Weights of a small mixture-of-experts language model, trained from scratch on English Wikipedia.
Size: 9 layers, width 384, 107M parameters.
Below are experts of layer 6 (counted from 0) of a mixture-of-experts language model. Rows are named router (the router's row for the expert), gate (a neuron's input weights, with its number), up (a neuron's input weights, with its number) and show model dimensions 192-255. Each number is 128 + 24 x the weight over its row's rms, rounded and kept within 0 to 255. Numbers have three digits each.
After each expert's rows: a language model's description of what the expert responds to. This comes from a sample of Wikipedia text that the model never trained on.

# expert 9
router:153135191126141115131126097105211115179155122116139127141163089137089112113107136093120138129138092145103120105125118111142100085150113103123073101096096155096096147161150094174151126114107078
gate0:121115161120125178128105120110113143157123162160145112164139138092122125097116156126117144125165141082181120090101145180103150110153112138145114115195145148105101098149093140118124113144109132
up0:163124141124137133101142132150114068100124148092144160098112091140098154152124144117146129145107119137075118151159101098106113160123173093130169132080132126160170129192140137114098111145141155
gate1:116135123117147138142118148125145151173127117104108121074130137143145117103154145133112066097104125103124125092169118125115124148134129092150114111137156161163134151154109115115119154157122137
up1:141114122130116174146119134113118128160153129124068152119175145149148153089163090126117112094090124147101131118185130137133141143158141136148118137148124127139134138118161144155134131137079141
gate2:138122124108133107140149124184126094130070117156108149137115120133126119115106109119153153157126122106119119119133120100136194147136144084120130117187113164141132109086100116134136117108173115
up2:108097128086138133103168122139125141110072133168107100107127096121123136123127139177137182165121105105118101134102138128168156121144151075165139128134122151112129116126110138120113133156151112
gate3:123127125148114136138141136112144118129152115124194117152144109047124158101120150095141178099173132133126128166162109128087149156095150123104132124099098171102121109097122128137124129124150107
up3:122155113118141121114135112125142144159158123133110167099113145161120124182144118161123095161097117093136124126085140127140145101102109118189118145163120110152106141148120148100121125130129152
gate4:149122082122098110108124137143123097128134132147134178149125154125158120144115161138111149158143105150093129141089130091111111101120140140117127113125146158114191111073120138129141130104178142
up4:152096107095126146118077126088165128110122149115097135156139112135113112111095215128139118157100108155114142163128154083112127115168105087121110119099121123113187126149121143129163099105147115
Description: Surnames or their first word pieces after a given name, often in sports and credits tables, e.g. Smith, McC, Jones, B-reen.

# expert 48
router:123091135107104134126143168103141162141118094167162142141152108154153131083125108105096101134111165147134088119162112137138126142149102153137103106099110138156078126135148113136157136134129070
gate0:141124117158181162086150095104116149121116105112137130160097131170067194163133151108147147139124178160112153153122087191152118142128160079151141116105092115173160124137111107127121130112163107
up0:162137135144114176120145134130120182129087110121158121107122172156122186148134127143111172149104150124111148132137139113153133162111155140158122164135141130135127101138141130158086156139151118
gate1:101132139106117144109132174119129119128078083129157105150087157116141135131116120106145116118120124167126130175149153131085098098119119095108138136128145103153160150132130180155136146163104115
up1:138121114153104118117171093133116151116139127087157107100131127129080108145115129145124092090106134174142145131102147121136069122143109126093121115155137136160171138136127143148170139197093108
gate2:108113113102155192140126111143136120132135088129180115175129108163045170144089131155132129129137161125126149163137133168154111113138122138159118116141121151119121139086162147150134152146138125
up2:072171159137093107148130120146111103123142138136085130109096150140186105123107134115130143120097116110163095121109139110131095150131100128116192139105123146115157128138165085146146145176136105
gate3:116197111118092147155166128147114113145134135129082121117116179140115155097142084095090062163128142098144114130089137106121123132099139136133150099116137113115142096083162103141133138114094156
up3:105120073123124114131150092146142138100111143149153178128166085109126132138081132103154112101091181148135160136134146151193113169150124128185158155109119109099122114119094127104125114153109093
gate4:107123160140117145139095120097100130106145126166110189117128114135117106118115107102104091139104133142099141158116112113122100127154140128088149111171159103136095122170112122119125068177145104
up4:173164084128110088127108096110101125108113135093120072108128165131131149127140163139143125115136103128160127112101165160135147125092101168146162142145154150118153116140114166119119135121099189
Description: First pieces of non-English place and personal names, often in sports tables, such as Los, El, In(és), Ten(erife), Il(ze).

# expert 35
router:105168105129099107164122084095134092111148161116108146123118149133146078161136108124117131111146162209113115088117142127170103161142117110153202140124158119126150166152135156109148142157112137
gate0:102143128119143163100150105120103121114131108143112109148109112116145111122149191150124106147120108124166128135139163176165154140105133095144135127103125156143100090127114106085106118130163102
up0:151097120186130170131108106134083117105094143161130123076129135130163120121139122165089100129123101102156134167113140115151146092123132135161118156131136134132099101117161114135095127121118135
gate1:109142192134090138123175106128131134105152149113128116098140141131125146127102150159105080130150129114103090127082174143140142135150150151128153127116138112124121135102121157184151160115130148
up1:131133178142096137096101158127125120107175111151124147160131105125125145136106095110138148133134118144138089107085148137180103113134121104139137130140151124125141121133101159147176148109112137
gate2:121146133114128159154080136107122118107098080126131117127111127150103124113110169141160144134147077112068121141135133153133117126107121145115105161121098099117106113121142093177097128107119146
up2:129138123154129151153105134117120102106065111136140122151113129150122090113110146091124131133151070120066137152145130159132143118130152161138122139096152107119100137135105091140074109142128151
gate3:114117141170134106132113099109105148123194128123110164107092140138083122151137127131087120094115098149121174138125141100123107120090114109151130124126138102125107150101158127123091118141158104
up3:123100113166125154106110119170119158180136118124145158120155121099150160121172062091119120127097107152104129118126140117102088134130115149118129102118147149175112098088118137112117128130147131
gate4:125135166144159155119133105162121107125067131124139114101151129153109138162142145131171138142129107142182115115135122166132128094119104123089126090133121136129155098088131127129115143143108102
up4:175107116128112102099133167118171166106168089145142088171106111131134116106125140163130127143117134092046141161139110111123148136133142144130116166115124127132101124172117156132150091098099152
Description: Line breaks ending table rows or before section headings, plus table header words like Candidate, Pos, Swing, hold.

# expert 13
router:121113150147117128123119120099094156136140114113087144109146150074131129146143144142116121123125159137138162099139140101140148104080116165110163151140145083144148156123153141128106172199154088
gate0:145156139138155142104164100160111106129101107119159140141141106150108106136115162154120113135138136155131133132166122120118116164171164120098101155162132149184135118190131162114084135117105093
up0:121100171142109125097129113137119125134093124105103087131149139121085108123113146160111132144141149168144149133162147168133130116136121135139120169162150120192115150142139170128102148142105143
gate1:079122111129099168119154157129121097116106083121133156115112108127095158127135134137147126116124125130149160134111125115134103135124150156129098128164132180116138116093094118123077108105103108
up1:095129098110113117160190140108107094120133129146106098116138153173143145132144148156146117115124153163157117078161140122146157130129091165104147110162115131158203121131107111147156116125119121
gate2:100071151159140163117103169125135097137092111117146126151132089152148146134103143126114128156115070104069141137108143101151133160121104096113125164099171190109132131175164108146157134120144120
up2:171168117080144100147145085168151142064156127134144118135130120140137115119125090152159138105125137146144113148113131148102157124143162140110104106113110104150105142145111160076118079121072156
gate3:155132116137113116121175115145088120090146102113131151110101126120131068141094134083138138145094095131110130120121132109118119121123126103113099082148134150109145120148134150098131116097123095
up3:116103103117130122145062125121146178170131129146136091106130137159154193097155104144089096129106132100104147146139122149128143114159123148138166158098126118176077125162099121165132135152121155
gate4:146098092064120091145160136115122138116116115163129164171108120181135080110109139162102147145111113131111149161116115152067122122122134156150101115139116141167128146161143135103107099115151213
up4:126149144177159184122148109139130107138092113136185138110085138089132109129116122127169075139156126132116114147097104138125153127125146119116103127134136115090148126100142088151138140116172110
Description: Line breaks ending list items, table rows, headings and "may refer to:" lines in disambiguation pages, discographies and lists.

# expert 3
router:135127142126093126150124125127117153156149120148102172130129183089058150103144123116105110107103114135161099164100195123167137084137105135116199077121108136108155160062102135148124168136106167
gate0:131158108166111141140066103102081113097112143135118076133110169148099099142167146102113097159148144148107108201119123189149084129089154127081144117155116121123159165116077128142110145152144133
up0:133099182093139145149177139136163151112134137106113181122153105091148186128087100164139148098094097101152119080122137077096158129125117114166107143097110124128113084111159138129161139130122152
gate1:145140123135136118130101115099111112145116107120126089112121121175162115137160105137108141098162096112131127164134114098120120147138125144150087119134142141117134120147097191112139117124110126
up1:116150142157090102154151113122092136159129122113111140124139183127097121162139103165124103099121096178141084123110172123109124123132154146161168102123108076095133147111088129145123169166122142
gate2:124105116094130106089138136116149133134129081108130152144168123121114082118129140113126146098154137156136134175110137162134141118140125168158117123151134132119140109124104124126118112104118115
up2:182137146110104127152094106110124116095134149110104130107160139124139114079116147117149129144091137126121118212105132125103141134128095157156157121111139102142141133095097102110110127114155073
gate3:110155143141099167160142123131112142132136104084158164174133123147107121132136131112124125158089132148132132151127103134126160126153106157102153135128124139138170133140145141124131121156122115
up3:109126117131116173138132139129081146152097126100117159108059116124108157131130105134112117156138117152131134092176155163113134123137132120155122139113106128136139137116162080135193141123101132
gate4:178103130137129148091169144165150140130100086078134116120170114160142142081117152120136143149116128136133102102120107111188142131112133106154106143112092152146145129108150129140163133105134142
up4:081132128104152137117130143157145125125133144147123120129146101119108074136151088128135082102133135097111131143140140148124122132167131158124110153140119149114121116121087092127118123118097145
Description: Line breaks between paragraphs or after headings, plus first words of sections like See also, Biography, He, She, and opening quotes.

# expert 60
router:137131146091091121156133151106169140129121156120153130107132119134153132146104116149114152111147089113176133128147127150129101128193125157113069124111115144144098121157141155117118120143103104
gate0:134191123161146154127167117129155139126132098117137124137098138110108172176112112127099164120094126156138081126126148145130114182109112136128114138138138100127132137125134115087149152160136135
up0:107105106112123095162119124106174125150151093095123151119141114119131124111129135115163138110132086094089128139140097116136120073140157144110129115098091083120127174103132132162113123096120142
gate1:129123152134145095133111153102106086165128164099132145095124121156173131093104144103126157143116110145122102118144129183137084139158146117101114120121117139144094089108142108169138096102186125
up1:139096150115139080131113128123101099124101140101145146138123108124139116140136141119109156122137094124142104131153114177139117144155107121098087143083132116102111106105100081156116130105140129
gate2:107093159130133098156117157145136127126141102129142149146089158088112145146139088108117140112135131146091138136147112180127172149110131136095178148145090117102137139113157104141142131100158139
up2:118159115139114155187179109158100135093114116101135124125143173138142146105117105148101140137165150124133118102125120143133112163152142106123140134116123155142135115128165150169145098148145148
gate3:118139133127139113115113143137122109135190152124154137104148196079131110137154130112173140139156122157110102080141129117149190133110134121178124125146116102120118108143123103126151160152106139
up3:098137124151152118077110157135108139123142117132085106062109126108105138113129105113139150153146110151163114119158133139176133121127107127111149120120156087109159111111107125185121153126128141
gate4:099128116147075122162133101161149119138124126112107118167139159154118125121140188109122152154138128147134113103113129152148120141109101109111188085089167132127169134131126134120150104118141148
up4:131073118164109123097139116131150141114132138106098141106143151130121152157127163158116154130125136145141145114090109156133124134126112032114155101114134141120160128102129149161129169111142130
Description: Tokens in dense lists and tables: taxonomic name pieces, platform and release region codes like NA, commas between years, pipe cells.

# expert 6
router:137155135114145105124128154123104092142115134117157099125153226120118153137111142147079124098121139106156112135123120128148117138117146128165153127161129131159117097087144139138129113131135086
gate0:159114129129149128168174139158100142101169118131117092163170140113104135112155149156124099104118144085109137144110147113126146116161107155167168081138173151104140140100099151111095137178139144
up0:090123146099108168133139107120121120156095120119164117119118128116137141119100141114105202130110115151125107147134132191127142113122122106092119160142129113168106142109157127127136164090113115
gate1:108117136136108142114096145132124152108177122132106129145139083163146148110136107134149094150093124145080092112157140125122147108180156159104089150089141160125147124119118117121096103127120111
up1:138128129117149112151152155070115189123114177143132105137128121142164094154109169091171075103142160093121089137141161150136127109117130141147118101131148112148135132142116186121152090122123129
gate2:141133137136128104129118126125125137113137180161124128119139105105093091131097138146142140137151147126101118127094134103162098112108107166135109125114115134108171151129133130095120141102125131
up2:127114116135190100134169139147114126119115097106113094141144112115062112103106181093108118120127126111168130128082127093142111066135120109166116135126143136132117141120085091169103149123177155
gate3:120130126141143165126157138143116106112128109142124125134150130162144129144164134140124137135145131153119119127131136143153138118116071112090106119132140109156135134143025127116124165143093138
up3:104151119109156123140144142144108097123138126116145100104106153156128146124155169144107134122129108122137124117104101114118138123128073095116150132168118088174148134115083148145115179112115152
gate4:144140121111087117174153136113094100165140122122157099119094134128132118115135135142115085101147155136208160097164143141145104132122106089160140099123160107187127070083111181157082143130124118
up4:120093108093125135156183109111105146137132142140129120135155148141123151128132157122097134120178132143168141130113117148133142133132135077126112092132174136167163090087084179146113183167082115
Description: Commas ending an introductory phrase or separating clauses and list items, e.g. after a date or a subject, plus although and while.

# expert 34
router:143140106121169106124091118134117105123099105122156135074086220109144132119112144164055151132073148091118137126079125114157108161134167141192178094125112171158089166194135117117118143107133118
gate0:092118104095138115148183097147168112110103143135100127111137120123110119093148158140145179126132134153127158109098156133110130118114086154112117155135132129157166150125141122111149132116126136
up0:133141158148130138139092129136122139187127118148111131125116112115175160180108115151133084130086122117127140134122089119139119179117175154111141134128122128096098093151126133149119120139141157
gate1:122138183117120120118144119108175111148126072110127123127122128119123196110103114126125136125130167102117138116131101121081111159105106139135132142146106146148098165133160122138090121143123159
up1:121143098165166129163118135126139080125137135122151125133104127120164156110132135117127092158164134107147144106122137145176141133111106103140104140136145155170145123125112102165167136131109161
gate2:137131123156141130087138122136135117087127128107087144100116151118159094151123152089098146141125121146123119157104164145142078129108087132159104133122156103132116100146137147147139136128105117
up2:115114122116139110097182115135123165133170141144097145130122126109143150138161139102127133141131106116162148120125153159181142131158145142104118116153106140123138138144090155128126126105136154
gate3:134196134131147094115148110100117110138132150106127107138132136137189156172170134126111158150131154118129147166121136118123134153126124157117168125195141117114105142125122143074090114162160157
up3:134146165133120162138108132140160181151122102152122106118122115147126128140099113170142110138144141120108152108125143142094179154112142129118115068158108134139157152139116147164082119138141099
gate4:155134102117121143149123115138116125151141145109116109126159110121154136090174130171144102131144109114043130145115104129126163124128127156112119134104124110159115080139129109113157138114148141
up4:186136125094152154132125087153119104143128144148138089116147111086128149107136157150147093149175138115095141123121104135141156121105122119098099129083132139149142095165152089114188116065184108
Description: Forms of be (was, is, were, been) plus would, became, and relative pronouns who, which, whom, in narrative sentences.